From a checkpoint of a small mixture-of-experts model trained on Wikipedia.
Size: vocabulary 2892, 39.8M parameters.
Experts: 32 experts in each of 9 layers, 128 SwiGLU neurons an expert, 2 picks a token, a softmax router, a shared expert of 128 neurons.
Training: a variant of SOAP for the experts, 287M tokens, 4681 steps.
Below are experts of layer 4 (counted from 0) of a mixture-of-experts language model. Rows are named router (the router's row for the expert), down (a neuron's output weights, with its number) and show model dimensions 160-199. Each number is 500 + 25 x the weight over its row's rms, rounded and kept within 0 to 999. Numbers have three digits each.
After each expert's rows: a language model's description of what the expert responds to; "raises" lists some tokens whose logits its average output raises strongly, later layers aside. This comes from a sample of Wikipedia text that the model never trained on.

# expert 14
router:508533492448527510513475454470478464489541469488524488451468494472525495473481525538489495484492528496503518491465508456
down0:476554512543514512509493471509488504488478521500519521510436504500510487536444499482533483486503537485515480549527493519
down1:534472522488536510499459529496505506491474484514520445480498535495502521494484467500478524517497523485528474494529460528
down2:496542492462479470506513556520520576506477462460498502487487487513487476518511472510507490491520534514531464511534525482
down3:528512501514521529463495531522493513520489524508545445461443432501475479511511521424478544509463504549512484521508456489
down4:554547483518546506509448465502479521478525516533515499475511549501499530525540504524549486497512470515507515509512500503
down5:448476507516477483533511493510485477520523551431491521497490461478545490515477557495511449505501441526474518493507471515
down6:524531493494522460509512507468502523506531540506532499541488508494508530488527521509492557516545531473510488505457502446
down7:495523478475517514478468497490502484488505498486527500498530533503522557491470493457535512504489473487485508476512515511
down8:535543498517477502530468523497477472489513471480495519515538516484489504553487482521504498497516462516532475483478496513
down9:486515505496525470507520481445514427497461498481464479509503535514491564497482479513446492537504531520531483500461474498
down10:481490487516503486520512507493456490522466491513518493497528492493502517515519480511489464458483497542475495537519526524
down11:569509495481505522459503502512496493449525475516532531516468515484481535461484498524489494496489481483472456493534496519
down12:485462475542551451496517494488451500489497455461515483479458502443504470465564540452461513504462532484470499503473466504
down13:517496500497524459490501494498458527497506511479473506509446522466484485545516481475469527506501499495551529504485496528
down14:449497500530498467480482528508494529505545480506515501512493496496566503484498510495540491499467501513455525480526495500
down15:501486497498459473491518541461523522506529482503540516497558525523500491512474499513501485526484523498524531518487507516
down16:521500505446491517496534511498484483469511501465527483491536553496544520483517478506531499500503523515536479487440479508
down17:497495522518552502460499544464463535492515468524487479545477532487466504492498496482493488484517522478519491479491534502
down18:487526457511520520491470481477508500509481484500423517496504516482531518491498491496535468514470519471531499519481548513
down19:527508476476523503479518561463510504491512512510484488506491505478533479490480489480488482518491483482496469481484434517
down20:512497504509499498495528493490481503485455430532486542536526517467498478511500526536456513486516498481545499485464486524
down21:512521540529486488467476537488517448538498532498527499506483489517508520466491480529456511489479492488501515501447522500
Description: Middle syllable pieces (is, it, or, us, as) inside ordinary English words, e.g. le-is-ure, hem-or-rhage, Massach-us-etts, mas-cot.
raises: "p", "ary", "c", "b", "ar", "k"

# expert 27
router:494563531530454503482515520514449469574533504497482511501524476519494486474517512474521542517459507495501519477516522517
down0:546497466498495572480506498475509476486508493506484492514461500502504510488478477499543491549516531504486476458553459482
down1:527518507530514525521503475499505480521538511492468530467509534479446529494494476507503483496516491501524492512517444515
down2:505515505501480487538530500489550480473473490524523439506504505522525521486501478543482504538496500456499512510518464486
down3:473542478504502475511482514473470507503496518489447506501533472514517500519517472463500511457529506492506494513544458526
down4:490486467535484526516468480527498428540504499479541451499490518516483485509511458466535549512516508507513532519506486510
down5:461507518449474510502527494528542498478533484492509471495507517480520494537514493523506503524489447514504488487475492503
down6:515485497508481468482494424487510511500523505526523507459492492504517469517528525497493505524491478499495488508487550506
down7:480509508520496511486478534508460502531481500501490480504504474462463465523539450434486513513502493471496515521512523518
down8:531525450500490452478504531528490504491486503533473486511484537480506501559513489550510526454532494483507516469521531523
down9:501489479533474520536474499495534467494494464487504499478460461497513540508499501534490486515487510498459520484485529505
down10:474530487469482549490553501517500530470491515520484495487447489474524474511503490494474462512521518541488527548502467472
down11:512549551483513512469493447518497537527457544494481490489521469528478528505456520451468477512428496511446490488524535496
down12:515489563495500497527526542501497507466499488474535501471442503531473530493525473484520505509550487502499500505474506482
down13:512513484486496546498530499496497543457497498512500494498503494495484530456482508507471527564467522512493500493460507467
down14:479490476501496495535491470488560553473418470481515541533481500477508501472461484477496471514464483494536489494508490486
down15:514522492491508496487520535504477506514477510517530499477509529491479512497486523498516546475525508507457545543514516526
down16:500507505500510487537505533498488500479494480485479490476488446541452521547523535439526543428485508495467530495482497517
down17:499538511467509513520514486524514503494481551480466500495520480480541550474467497519461495534508505513469488485502536504
down18:506520506501547491515509499487517513545468528495465509533499494491535489481448500453505493506501476478509491471462471469
down19:484491471503514487518493509572524503468530563503514535499477502488459484428497499483509487513539473513482521530508505499
down20:492520467549511521480485514471482523521491490482485508501476498492522481524483523531538476469507513492515518509440524506
down21:484512463509507480506529473483545523495491508425529529480475522507493480516519509529534520508538502481487485512510516534
Description: Stem pieces after prefixes like con-, re-, ac-, such as ce in accepts, ult, cept, vent, ference, ade.
raises: " of", ",", " and", ".", " (", " in"

# expert 0
router:509526503520501503503500497467522506488502495487527540476539523523442470501499498486468542494498559524443506502513503461
down0:510455488526512512529492517476468510469525471534519479524531507512494542542471502479484537522459522482520478506499517498
down1:443506487503502480475516523458508471460509471495506548532457510472474507531474455479498475506477524512487585487466505500
down2:515492508518526480505513489519496559518524523469512528501486516520468496490560465443530504452517511502487487500501556513
down3:500504503503455529514527527457486510507507486485461527529505486485483519512523528502537508497504492475489473555502428477
down4:488459493506486475461509503494516527550515536431511482483522484520487498528519486462487550526488492507520517524519496486
down5:464492529474457483475490532511538481506521469496509505489499484557466451497520562494520508496498474491508506525519470504
down6:527463481476508491471513477552510525540504480512508480490468470483490525472519499471495525495510469487478506490540486517
down7:515508532517522541502502508498501527453517466466471470513515517532535499501507548505524542529502513446504498523547507498
down8:494513551487485538521511498507518537495503518516502484537539500478530579486461476542475483520551512539498484488467539477
down9:510480513539509538499519485500494454489487560557506485501526527486470532533465461495521510473547509503518525520470502467
down10:450465480487533526491480530465494507493459483504495465482512507518486486534516484502477428494481490485457502469522481492
down11:517511514474512495493517521487517523466532498543502476482515519544497517509494475477493509517540489493530473525509499538
down12:492478434534500501511484507504474554485524496505504480517481512471529490502488476513494483474454469473510502482495556487
down13:508486513515493497520537569460526422458492492489489460468474488519509521481517507526498528493483496501470488500462470468
down14:489540476446556429492491507509496495539499460514521489550508505503470498486444513505527490534536490462511502479516487491
down15:476557490509522422492484475497551491528480485487523485524504497536471486515507519503526521467523467497482460457504468538
down16:521466520450555471479529487499536479483537522502510490482505517452516480507488474480550519517502533507524513460479526511
down17:444474511492528515511482486523472514504519513500477522523486491483522551516515471521484482513427537498531542478465522532
down18:481522526504528530533530471548504495552488476473490495519493484447445497552476490510477460494459478484485492524503521513
down19:496465431508471491499494501505463508491485501484519492539440527507499462491494503500517541514526540494506555498534516511
down20:484523530466527540489485497487506505507445452490500529479508523489491462462519501483499544503494531511460473498503513473
down21:494516519471533462487473487502516507539519474497542528490495543504533462513527504492522481516506526456471446501500475562
Description: Roots of common English words and short function words, such as end, part, time, up, out, often before of or -ing.
raises: "ing", "ed", " of", "ula"

# expert 13
router:461454492553495478514526500525542469477510481522540508494466531501489500513489487520509464543499456462523493498515493493
down0:519519473506511511550458523530508501512485504468511503508471490497509521539483559479496452509524480471469530504515511491
down1:524472484477526495476513491505473487524547525506488532480528506505461451424469505535489476525497504501523508488546501528
down2:491520485516456505485489523494493511498489496488482500534509496483471491524483480494478523474508495485545498470481514475
down3:490491425515511464493509518516518497466504492522506525529476517503478495511489490486461526520506452533509482503513513467
down4:499561488490531495511513469494479483480470525495533476472492528472567453473481513474511459540464481541504492480460509539
down5:508523467514505523516503487527498525486519506521502530539487472456502474510480584503476505462471530484494505478447512499
down6:484473498496499543514541517494505496473504512501513509481566474537478488499497530489474530513466513535513537472488469467
down7:525521498518505506469458481468514508503496530486540489543535488503489457505490499476492443493500472495496525462481547517
down8:482501464512478498454477546512485534507451511477432480530512511507509500511548475499513503478508471521494467491552504509
down9:512515507489499500470504519516532548460492508487476476507519510483459508493458536528493488501481471542525508489517512512
down10:549476498541500482468486500441481471480460472514491500516517514505529516516503482496503490488496486479523473483511505486
down11:523489518453497471449495482477524496489506516536485511490497513512525496520464481540507534487470510487463495511507509502
down12:492499482518482455505502477488529527468503471500501513534554472511463492530419481489507477531502498511530452522508494516
down13:509528522495495516503488498533500504482495489501489468510441509505493501455513484518489526521492529488538491449501457514
down14:544501471499515519468528527453503513490504467490494477492466508536469494470494514497537504504471518530478505485531480507
down15:526507501485516503482503480506503511452530482518499499532514476492524507521509528509526510486468515485488514535500482509
down16:518461488492534440508503490536498535497462546502526511461523520473481509522479512486487515511496449500533461530503514490
down17:512527503538514468470493468497512493495513499503518500512544495509530510533471504527471501490543514508499477504531519522
down18:544479483497529501524537489545502538548497477468458483500483505549476506518512514512473537517526506482517547524505491490
down19:481474496496470515508518469538492443500519520441507536485487477448523496514497463492425543527481500480471515502517489526
down20:492482521536541529525509511506528512488522476531490539520547507473517485497485496486540495496445483498482489450502556493
down21:500475498489496532516495496477521469492469497494525524519489495520509460528455491473482489501548472501529525502499479505
Description: Capital or lowercase W and L word starts and the mid-word ew piece, such as Watch, western, Stonewall, Likewise, Bridgewater, plus Win in fight records.
raises: "ater", "im", "al", "right"

# expert 24
router:494525486480485488492503517479490458517494509521503481491504539495535525515509493472487527492485505504480520526540464497
down0:510492471526509487463498502500486498526542513485528507502515512515499497500512558512469493498523510488509451517553512485
down1:468492512489538505524529505478467463487485564503528497468509532508482434482485492496477474503483529503459495511482468519
down2:502433535510512531493460468498468502503497458468509466551500458500531506502513494522512503510496444473503475491471450513
down3:517493487478508523503530529507505532447507459478526522473483509520520541500576506511524466529484518510467548562544498510
down4:542532501516505483508485523528460482510555502523488525527508498485527502516489472470466461465531496478506494495463557517
down5:519478545478542496467510492510471523488485482540530510501470516499469466492450465533523529482487521535496507537536461547
down6:479508506522504508528529504507470478487490473489509513479514505516503445522563503528483525515509493507504546509528522474
down7:495486470511497534487543462546517522462481484504512497539486462476516470475488473495506473510487515555510480509530514511
down8:530526478511501501529472501495493494489497436497465484506500487474457515484576468525436472533506483530471513470470506529
down9:511509482544508457490494491518494495490513456490510506473538536516473467482510501459499505493509465469456521482546475522
down10:498481526536464488507434526512504505501517506490506528521469493544479441503492506534499500511459519448494504464521475484
down11:497510488514522531478472482462570552448528477510497483521479487472529472490544485507482511491430498485470543533499515478
down12:527537492496513480525492467501536513517516514452492497442496478492489564501514503487488527496499473531495501501493517540
down13:501484506507521522505514475520490523487507508496484463465474486570518467440493498498480487506484486507482481545491470502
down14:531534466522491518505522526491503522528460496501540480513511474538514502516514459481493512487515558531466527470515518482
down15:491474546492501572521512496530522443421507545494564504524529486502497543511477479483510496458491484448501536484508510503
down16:474477554529495524501506477483509494477473543471501485494455530529521508447471489461514476487519502489496469532497506502
down17:490499510539483481534519477530464451505515506500518478515487451504457566489466500510525478534473505478475467476497473486
down18:501463499497534525476473503555492475526475532512507506498502475450510498465464496512500507473489459486447551511511534496
down19:479503513498508498480499505523537495501494448489532478463497469543500494511531530498503515491508517515503496517490508450
down20:505479472523468508508458463516509507495458468539496505445479526508508466520483489501525521516462480500455488533478489495
down21:474524508508495518494463512521488502525508460540514531513490490519497478508487453519490504529512532505491508513521488500
Description: Lowercase first letters or clusters at word starts, such as f, d, m, l, sp, tr, as in long-distance, upgraded.
raises: "ig", "uel", "ugg"

# expert 4
router:494494481534519527458462523480495514520539486499493526483493486503475483480468538498483486486496539525517543499536527470
down0:512519478497452521462495478494505498529550494500491466483533484521512549515557509498471500498492491536530480481520551489
down1:531502489508553516491537515464517463453523461491495509459518544529529463481512521507546524555472521509528509551504505486
down2:523502528468538531513483461498483511498479504507450486454491549468503516474538532469464484503521483498491539518523513527
down3:526434516546526520549493500509524491514433489473509494487497502486504512494476480532502461460483540479505524499499517501
down4:512491546453535509548551504488464527507532511515486507503514483518498501482491534480503563481484499440519499524525502462
down5:497525478472517504520505498517463484507563543468528509546483504529513523520481516450529519472534505502471512524494444489
down6:475501538468537502538516444473525520531507522503466517491509490551515489489531505496502497541529462510494478481469472492
down7:489501466525477494497488532526491550491513466508502496464491478524470522499529509503527497492480495536501495533525536524
down8:496518520472481538517505525525479505505509482512507478484527514508480532528493466514492454515517512448460524512547494456
down9:522519504508494464495487488507514508483470507516511523523507492500463495517466483467483509498481498522456503519527466521
down10:496513497503518533507509534531513470504512475527496515502496475477513505559517474475461518493533531526536460445506541496
down11:508505484520493482498463490537512512523502530456500493479488490510495553522501512482499530529494473524491507490481514481
down12:499512554510475522474504535505508452494523509543464523519490514496477508513521489503523519485510528516490507466480486530
down13:518531497484477501488466494488483493490488510508475478512492523578459562538523517477538470520514477534554478470463463473
down14:504537461489503539501446472501461508521471502485492444507522517469533540507502527501528521486506459518506497535525479530
down15:482467501500525518479491505520496483542469516511523485560467503515468492503515531474456512501449515462498520467493494488
down16:503502504449546533514493487501506498497551505523455480532456502536530484488486492517496531510479508510526516462498499474
down17:522467467501494502496492466500495498505509560515500517485478476529459522514527526452477475513531439501492505514499483524
down18:504483534513501477446486540520486535504543500510499468499515442510510502488511514487468471492492533496497496467520506468
down19:479491520534432480559497524481499487533477516553517522532482465474508473510484451519503464460515526482483544490538526501
down20:490465485544498509463487517487466524526528527510521509494492456502496537525497503468496523512502491501512509516493474530
down21:494522516481484497537425499468495488490490533502517552541496490491474500534474481549468491498530499481484457445499487501
Description: Word-internal fragments like g, ag, og, um, am inside names and words, such as Christgau, Glasgow, Column, agents; also capital E.
raises: "m", "mar", "ria", "ri", "l", "ro"

# expert 20
router:495462555524462506520475463529463521472484534483474530522499469483432529489491563493505492510485525472513472486479507513
down0:531493493515529537492505530467431515486526506474492472528513513472513514511504518526494479486506523550502496485490518493
down1:493513482503494502476535533521503539489520511513508492481474523483479493487572531537503501487545492485513474533527492481
down2:513542529516461527476468477473505487528499468502544519545509499533531545476467474474508486506469504459485512510523463503
down3:530481509543498492510468543458485501476497498557528504522502485494475465496524501499508527478488500497498555502540486488
down4:459476497487536499504558493516482527508511494537498491514516473523505513505513491479492494504500551479493509496530458521
down5:501500490485507531507469513463482485489490506511482508497513514464486523485508486541475511474544475513544476518476497510
down6:517504482493471503485503512498498474475536520549500525499457472537533502474484530497526493477500502481518480524509504488
down7:469553564530506495562491491497500503457558546505470509486496465475508537502507518477498531537500471508492442484529501460
down8:507504535524491481505490470487473484438514500498498510527511490468511521512465485464521496470527522511510544517478511512
down9:487493491478477467487493489522532448485542488479499515515520507519530522475458474466525456475450518552499503443562487457
down10:550515499539506448476539487514524545473516564483517514519500512535504514486509482501562544497465486522508478483485475480
down11:491498513488504524504542475483501474516518412482487469519471478490582529460486475475539503495489506478475488470478530468
down12:500490471514494485468468550503541469482498506509492461474538557480521458519498531485476513500510479510523490537504498480
down13:555492545515452515515494476507524519465504500485488531527567492516501541505524477454497509505523550502521490516482490494
down14:482506509488466539477513548465513489485482491510531494509531536515528537512521461487482537498502491508487510498489506516
down15:461508454516497461492499547510513538470519498474508483511477464509487481543473495495484512497484536507513528514512483492
down16:522541452473527469502545496513465472448510499493524523509491459508482550492507469561463501493517493520478462530494505527
down17:518531499489461538493507512491512512509517509524467455522490498534545494504463478523544492520497514474486487473531504540
down18:479470493494449554470472507511493510516508500535558524502462536508497500509487498496495458490526508520475507463523488522
down19:514523521450515473496512493498479474461510528529443483479534513507504468481459481486458508529499516526503465519508506514
down20:501522482538479517484508499493492489519505491525517517539451444485500473483520485494525505528463466490523489523521483441
down21:520547507469498490513504503495526488497481537484504525534498486511492416475491482523488491538530490509497516519490546525
Description: Stem-final pieces like ill, iz, oy, ud, and stems like film, direct, lead, just before endings such as -ed, -ing.
raises: "ed", "ing", "er", "ers", "a", " |"

# expert 29
router:486530509505534468514548451494485481506482521474528503513483513476535459504535522456504497515462519528542511479534474514
down0:503519498510503506507451497553535524472513488517522486523536504497486530504557533471517493511511515514484501529535471515
down1:485477518498533530505542487517493527497453505485490466529472561496482505480502502532493535525479520539470505491535495508
down2:467517487478532542505491466483516552507479487560478488498494508495503490516506475530502511471506479506478520518498516516
down3:487508438463454518541525515500455511511500489502464519528498531521478488549506488526537475475498485505506431511489503537
down4:522501503521480526443546529527516503486497538499512505480464487480533512511526492476501475454524538512468499493484515496
down5:496500525480507503505435513505426509513527460508470471483448473532476492517525517474507489475447495511513478477501510498
down6:522491514516502510534459505502460492461530480502464472493489433491514498504498519477478500533478473444514499472538513519
down7:523503483486494512499525496512487451502473518543483432520482497515505518521470533499470459470485486527493486470508498505
down8:510549503510479484496469525482467507538506457477493499495498439469506491506485492517486487500505522522508514496429524478
down9:473529519473469487503516483479537484467482496515488521474518547507504507473486497444523493495476497493467517545474457539
down10:520510504499468541497496521522546489465472502477494481470498529521521475504510504495479482510478515516493492511509564531
down11:501493536517534539469466470476501476570464497499551538537479557500521477503517504516487506480472501535499514445463482506
down12:525515556471509523509502491497511494515500490505468515477499515459481492472473460468463487529509487453509551516482488477
down13:539492526471467549505494477497495467500480523497525489464493478491517487524489503464501511519543430524478542502498464530
down14:494521516486511516542549506481499506531519502452510513474507503513501442497488502509479562541523438496517466482542506504
down15:477495523511462512480478496463498507469480421523513521479519529502503504512513457526504510518480496503505525516496508509
down16:519456544489499480546479520486515420449522455518483493487511517506565533503470498469499489487505500512513487535501552506
down17:508524482510489496517461541447511549513503468482497499493511500490476498486524519454506516496517495450493476465462475509
down18:525485470454496499482509460491546467483485492487501473480510459501531484479511475505508503459487496493462478491527486472
down19:477483457499506499486482479502557501490487510491470534481499511526460488484513454482494491513520532515528482496490527497
down20:528538518469509497478504528468490505479514503517526503486482513501490484551503513501537519483466493497483453531502502519
down21:466519496456478481559487460525478482499482516503509529485487498526486483548532491484511483510483436534485511527493518537
Description: Suffixes like -ation, -al, -ional and adjectives inside table header cells and sports stats, e.g. Publication, Local time, Popular vote.
raises: " |", " and", " |\n", " or", "\n", " /"

# expert 2
router:540527480504455511524494479550510477489516474483536468479471481522493490464503468502518491514547470497492507472483463470
down0:538532466511489519509489506502484506484535493477504487530541494509502482481448493522503510544522500494477504437506472518
down1:515507491520457477509514521473460517528518530532500553448505503513537515532520498480526524495444471524508505481499469541
down2:534459493486463541510511507517497522493450522509474514505452543468538506474500495522533496478507468448581512513530525516
down3:487485494482477504520478525533514469468489538461487444485493489520513551538508519491479522531579493438491501507515503481
down4:466489499488509499525540484513520446522549480504528484497479505504492450522506497498503524465543472522505501500497516523
down5:486517519472489539519482481492495477524490507514482496476486492520511484521471507511500505510496469468500529494542514531
down6:493493514529503525482499485449512493488497441499463427469498484479481442524512525506480492498473558513485506495532510477
down7:479536464520478535474469474541511502507473458496482470523491488494467511473493497505464512467504521496467534513512501480
down8:518532495485511477485525423534542455492504524514484498490457482509513524500482483472518533493447488510480519484473480493
down9:508501520461544491492502550505519474516516492482499511510549469484527517479466486514502504527482518492500562494493505513
down10:528469504534522496485490511503495511492497518460470533521473489418493512490511501488489501466468505465467499503499458488
down11:452467494493526520499505466509516470511549502455520536480485496482528465492520500493563466492514500535562478539507515451
down12:473492488540499532539472458535497501509448503471535462521511514521492525512490491532519512478485487524545497509483462462
down13:521500474507519520494490509454495485523537460489499480503517506461498540512474511467460511417525525504540524485487502501
down14:542494534505507500508444541522550533525491498505491537501511524543506498498508492496502513481501442480486492531493484517
down15:516533509497472493525500519493474503512499489526504499547522482489510463470494508517504513460468497474488519521541499507
down16:511441547535512469479502475508528464487502492524487472518549489538528498512494499489461478477487520513533460534445513492
down17:508517524490492471512450540463456505504533503483535501482512522455567497498502517509487468495486485528469512491450538502
down18:477503506528489491493503499483502486540439539466504520525520534508525539509478478524475523495532524536507491509507496510
down19:510467497519527488473508466503523512546509518508461490517479526522492496485481555478476485518467477461524487484496492474
down20:485500552502519451499535490502532487505519487510495492513517570475539428506469532509536548450508494521490508520501461473
down21:519486502515456514501504475466509510501526510502533492518543523487537510481444547487468469477474525467490477481523506490
Description: Word-internal pieces like at, ot, et, in, s ending a syllable in names and technical words, e.g. Chrom-at-ika, Fay-et-teville, Wirraway-s.
raises: "te", "ics", "to", "che"

# expert 6
router:482442490471531512521513465460496489496518463477520491468483479492543484543504489543488497466479534563524511527489511484
down0:470464509432537477514488552493530528486520505509482489469487492527476485489481476468486504476506537525477538510495515485
down1:503524505476496456478489514519492454533499545465480510502507483472552512527500498515477528485520509519498466520505527477
down2:531485519532497497466486518490487466463487537503533470537518520525506475516502513448508508521538517486535483487511478506
down3:526518515527498509453509507499531458513476497485518466559525472538503476495505492520520490522502512493471472520546497498
down4:495456470507514528509508512502474540544484561535539486496484474484455497480516509452511494516491486555514467507510480494
down5:490445512468513522455425543475515509505482526486505474503470493486492518469534515494480548510476488484489487529470487490
down6:534502523498456498498456557546472471457503477523497525476524456467527495506503476472478480520545513558497556482549453515
down7:567497482514509458476471473457526511480487534524512518490490487527509484509452469506475512499530507472493494503525542458
down8:458496477510503495496473499467488482506523481519535512492498493491438493495473506500481497533535516475467550480474478527
down9:529509479511484468496514533514518491478507480508493468542504497481508499451483505465483461530503508528486504506559478479
down10:477517509468507524514502474475498506470491529476514462456518464505498486475471537533519513514528486508483533514446518525
down11:516530481486476527520488491471507460495482489482482540509480467499481550450459505491535524499492498505427474497480468529
down12:443552456504520504484451508445499482445501506501488494466506511483504518486482487547462505512508523461464476524506476448
down13:465506481497495486506568558478498515448475489474471514556498497476511565508491497518509478504526531496482502484494508531
down14:505497501525510445422499474478507477518510489490505512542505488499492531511475494539483533521492508490482495498486496496
down15:481462500494506509534468470460524491466483509550498490513562504537471477464546514503464515498469496471519466525473502494
down16:471466504501487499496535495500499499499490507503497504469466517504476495468513502508501467482496484461470477497516526498
down17:488480470512497531490509520502507486471448525469513435502488483475519455544556488480529475537528528471495484528471481511
down18:501528533487512517505480474524448530562485514519506516484496482499471475537518533482519481454487486528496507503463525529
down19:491477489494479528488505451465500517491471502507540519492506472520517539483510513516453507504489482543462544529521498544
down20:515546513493480494499492480548513486464504492493491488546482516468468510493454471480540536461516501488441518515512484481
down21:512476546484443497466490519490519508519478497496500528529487497498509491504479487545446468534479520448510460492499514532
Description: Vowel-led pieces inside words after an opening consonant, such as if in indifference, ver in converts, op, ap, ain.
raises: "te", "ter", "ics", "th"

# expert 21
router:483549533511494480514498524496491515468480484446508515497522470531483484490540514526496525475506473465490501534452526535
down0:528532510500540525529564546514537515489493490462486493497534467460494501500500487523456513516505515484519491498474483478
down1:496523510521539524504522505454511497494525533479473486498520504517506553512516541474513532527510465511470499525518467473
down2:475461461498481493434494519494511503464525483509512510503479526510448516506525507498527522567547519468491524537527545494
down3:491570506509501457504496541530530476488515502525529478475499498485495517508495451473495460507509520569516434487471490514
down4:521502469483496473513501474513519490516489512464505505489497486534508466482525494506478533531499538520488559500514467495
down5:533527504480508549543550463477537476496473514533517515528461525513470485501503498524460527494464508511443442497542482528
down6:483500479487450477532513521489512451486485465499496531532502519487500525471461499505474495496525506483480519495501473492
down7:529490488535463511498470486494473505500482509506494471497451496485528512496492503512516519509496527458528556463513487519
down8:511465496503501536487472461512525541532523489478481484512525490535515489490498497502528454498509520518519459467472489523
down9:522513552463500549497472494487494501491512508528502507500522512529529484487503480489499522497526536466502501509497517501
down10:513479518497495516501467502521510545454508516465522488466503474486525503488491510529526484544461462481494448495503515497
down11:515508514499473480513455483504498507550512469516478509489494493518484543478510490542530506486506517503511458520515525473
down12:498556536515492511518494526533522526478514483501465499534499536502549508518495476535516490496481522550509534510494493517
down13:492503489513503501488499530523523429496505515513495462521487524533496471530484536520496478511515496507550535484500452464
down14:482463548520492486513480513549499473515505478508487520469514507524481505527527499521536485467516527536513532504506525516
down15:486512524510474509517509473519471509528515504468568512569453536479497544503522538472552506472530467453505511475513449475
down16:491513526470469494501465475523524473484469509488504530471526494528481565541514458520526528478495520500521507477502499506
down17:475511522483480490507520492485511527520501507488488500521519503499516498496534529537488493520521477477503541494509523495
down18:486542521505514419507507460497466539469476562519500491515508553510505524506476515546508514519553491486506488479495522500
down19:484502553514504521469524509490528478456489489477509551482503513500490488513493503468503544443492509502506548500492497521
down20:488514467465526475476524498481483520483487542533525450489467507470491519481472499498494517466497502469548498496490482534
down21:511505498501513479470446471472509492508475520452503494478466480513501490494482501464490494467528506542534492494492508536
Description: All in honors such as All-State, and rhyme pieces inside names, such as and, ull, oll, ost, irst, North, Green.
raises: " of", "um", "u", "ec", "-"

# expert 12
router:502498529485490531510539485461471540510521490507499501474504512506511476460521522521522469536505489501497514538470508480
down0:522502461499517488501466516544555470503539510515512467537531489530551503479477467519478498499517545473550472492496524530
down1:489524462505486469502430478532494508500514476509491553511491514514512515499481501482535467546457453522460514526532471513
down2:507495538487481488499503470494507531495536501496501538507526456497472510504537503485518501478455530526467548500514453459
down3:476524494470481459476557507493495519516497523501501509483523495499490508498524566501523548503514506466450491479484476562
down4:457512521521499542500515475483517534507467510486506547444509485467523475514519452474502489507551493511466478497526508508
down5:474424485483544518543473526534506519519518507464491529513495502489475500490488566508480481493473503481490536486530513510
down6:520514479562519522491465522507489482509509482477508485540542498525489504509501491488486565513519523492458516479471512511
down7:556513485500503506510518552507528509557480506525497531491455526513491481508475513502492470522468515497486492499507484471
down8:491517514485512446482485526475539532477538509489467484494517503470545493560488486542528512536471470504501459498559515504
down9:431477507542541484475525543473531502517512518491574479483487487476512471517515485488464476501546476492515499487518498503
down10:489572512506480530449513571471459498527489515510474439523495552521451541530525494485549472479498475467479517514483508535
down11:506499504483491461511525465538523447509480521528497532516541479484514535493477531485485501521510477483467526482529464495
down12:486477492549524504512475485532469495526491487512492484501470521510495470519489505504531543518501468536503473495499491488
down13:481464484489535488527525496502530471483517460524523532467496502531502494526504497464452514494497544524481504515528455487
down14:513505519482516492507497504560502461526469497497447502477495505481482523506497506500539530537507498519453450509470522487
down15:528489515548506484463490503518503491494481525478461516495479532523530489513502530495529475529478515512467497466529494491
down16:508465517457509494484477529506503496460522526469515487509426500503519513490498511487484504536479456496488480516467488463
down17:511498488495524464514499491462504528515505513487509460474523512503481512512538488499521493506496481494478529553530493526
down18:521488466527486540503486500493508514512510494487486519531462478464526507489459527528552503480494482442554491442503488499
down19:513508526522511509483485507505508495513492499494495488519473440486474475483537495502515503439494533520455530499533539529
down20:536542517518497464472481508503489477538532484488487493494477519459502464524488475495464473496515464558528541500473509475
down21:540484501467531531510450502491548535469521487499471485535474525525511565503485517525513496466486512513529486487509523492
Description: Pipe separators, colons, semicolons, spaces and coordinate marks in tables, infoboxes, lists and dates, such as | Following station, °N.
raises: " ", "1", "20"